Experts of a small language model: 160 GELU neurons an expert.
Below are experts of layer 3 (counted from 0) of a mixture-of-experts language model. Rows are named router (the router's row for the expert), up (a neuron's input weights, with its number), down (a neuron's output weights, with its number) and show model dimensions 0-191. Each number is 128 + 24 x the weight over its row's rms, rounded and kept within 0 to 255. Numbers have three digits each.
Before each expert's rows: a language model's description of what the expert responds to; "comes after" lists some tokens at least twice as common just before its tokens as in all text. This comes from a sample of Wikipedia text that the model never trained on. Tokens count by the router's weight.

# expert 8
It responds to: Final "and", "&", "then" or comma joining the last item of a list or a sequence of actions, such as "Medal and Prize" or "1997–98, then".
comes after: ",", " and", "s", "),", ")", " well"
router:151055154092169090130100109131142147111116100137135135134110131111117155145085106121125105130134187128138103126115133127128120153079100142095087131104118163134125093154158162168139124134092175126077151120109123131118094153126148144096123142125154136160097146154093145128073116182106129124146086089136136142137104161176132135094170115155083128131172135157132136080115134132107155123147075129137116135143098153152141137157124140157140138151180131177126120128084142151165141122119131165160103151140083140121108114151108155125123108094167122143127130132122137092155114181113145112
up1:133127112136144133111119130117137116131124146127151131101153117183108101148120159138148146136102163097125117151197105100097153136171112097108154130100136157098141145110126131123147141139104102152096114115177167141130161132143161079111145077129109075119111145080136161117119097116115101155132136123092142112111156093123109117130112159109139095117127143152098097125165149071158110116148111114114162113119129120123147109139109142119126148124155126117098124110099090138118078133103094163109135187137117091137158094044130120120138132153169119126130154134114090144130092127090098078
down1:134141137123100143159162116131148109127137147142158140136119125134106117120099093090126140111121129108123122120093095144091156156115125131111148132116115136111071145133132159162104115137121132102108074107194107161163098127153094140125138134104106143157154148129159149128159137142132150155100146136142157184134106150149153136111125110120104136126154114124121139156116101186139184129104174127136126117135119114140146144121126091179121141100127164156139129137150123140129140135104112165106153110141102102151114172145143102126131098092163154129098105122108130101138139113112087116

# expert 51
It responds to: Opening pieces of given names and surnames, often in tables or after "by", such as Nic, Jess, Gab, William, plus some table numbers.
comes after: " |", "-", ":", " by", " of", "|"
router:102124142106112150159147147100122101105126155139124098131161164085118160105134132124144109138151088132106135103157116146140127156102150110170139085145111106096192125140121134129129130152129153162133130110118154156124137137155130123103160160107165112125122126168128096127138170126144140152120133114099074175122124172103120123139151159191101132126145168103113140141136112098153137109161164127133102074137127090147171126125110129109124097086145149092158088125123106137124125083158092179121115151142110103160120152104105118110113119164097105120126129157101149157152152146136157117
up1:131141143168129128138141151126110147127126119121135130115104076108155131141171174120119152109112103131140104094124099114116113107119119139140085156139126065139140074121161146156099182142115132132146106093140158090124126113127156117170120147116099118106136117125135128171097154121143139130107125153135125118122127168142119105086145114141167183079128096146145151107137123128180115099133127163146141110117144149158141140136132180098127144132107164148138133140070116170129124134099130146110127137089128148136177126106169140165126163131128150115156123125144107160122119102107151151
down1:113148136119101168124121127117115133115105168142145116120112134139157134136169111145099152169100144135128128110117101119135140130158155126104094139112111076138125080115113113100129145158126130144150122105090170113099142144137135102157183151117143111098117086137126123099134174084139151153129124129172138173123130148110098076130146168145131113107142137087174158101118129154147121119143124104161082107178137184174169166145109136140147107135095123152114140106092108130101084089143111144060133129117160122166121174118130115116150157137154186176159127125132118122107154152078141157

# expert 34
It responds to: Place names in addresses, tables and locations, especially US states and cities, e.g. York after New, Texas, California, Colorado, County.
comes after: " New", "–", ",", "19", " in", "18"
router:123111130125100093135111103128124078125126121146138128131164142107145183138118083161152128116113119058101092135116117114119088110162114155126151120148125135149154097163131117130121141106185105085160088109131157177099152103128100127165099124104128154123098134099146064150160092129138110091103137120122125101110123113138119151101114108083125149136107137118157133116135102098088147130172127128150129080128125121126131156086124152122143075135107130140161149116127161143142131130122169111157115118139130123115130132138136134136147164120081101177111157137178070135144097152108123137
up0:124115198143145086144115139129077101130112092126108112107112085107084112132084131127101139119133094155088161156176141131130126165159128131156124102145114109133097136159141115159167115164126143136114127111115094139135123097063131131148130119140155175145136166145166120128116113084113141131104173120157167152149139147168075137187127146109110116104141124121123108112121115106131075158121137112140115115101118126135155136088134136147126077096150098185098145131101114158092156173103123109063133147159135145143119138120152123089100172156144110118113095155094168091191128165114139111
down0:135159111088124092096121109105147123114095118108121157129119092154106108100122160152125101112141157127133139107125111114151152109122115121117114139071149140196146143140106122126135130163103123100166136094166111095119109127141129140147117166160119114147159088081091177145120133123118139149132079154149105104103108130101169106096121127117151154152112119126103119150101115190143130135085084125112123108194125117165147121134131087128126197108155152143130156111144115195145114084125125126084166142123119109152113127132115124123138123146117175128107134140103149124096112114097117107

# expert 25
It responds to: Word pieces right after a period or heading, sentence-opening words and abbreviation parts, such as S-ec-urity, U.S, Other, These, There.
comes after: ".", ".\n\n", " U", " \"", " (", "th"
router:128068102108150148101146121131120136126116128127131137126161114162152114137101117139157140113118131163085175127107135128119135173141134127142137126085157170129176141137125130137126102139086096106103121130149089156085130144102099124103126133136118129125135098073140127130085141096146140134144175170129114154151116072164113122123110153130141083058125131167135122078095104127135101164145118115136120110142111129146110175128119094109153125095128076142108117134097127128148099112128160146140134125129130147125124118176123116104108152156165133083123149163151101135139117118115119086
up0:100109145075116116145167158154124128119123082158144126095106113147100143142116138088080132150115125105114087114085144141124120100137120146167150137136121135125174135115102157148125139145136124146162115095146166152106168166115141080175094133102104133155131135075142160125143122155108151134120128103107097080154130117165158127118150118132131148108099104121103142118118126086145098147145135150167155172105121089116133155145150106105143159199127094145163131120099094117122132151106107083125107136160148118145138163104117111142103096107102085096139125092187145175111161091118150149
down0:106146139096131122111120121117131123143122159132095160107136101141076138134147138082110158152125133123057088132114105157095138123168122095148094173129142127148155119117101181122120118110155105143128111107181110119109112119131117079110142115135134131187117126104140162141142089166072102135154119114110148106109132117123118131108116117126085171110078087165132113164143149075150102127106088184158148142131112101138123148125126126123144135158124153147153123136138110126123172165137152169103123091133173092134156116114098167130133119121094119149095132150192149117117111119113131093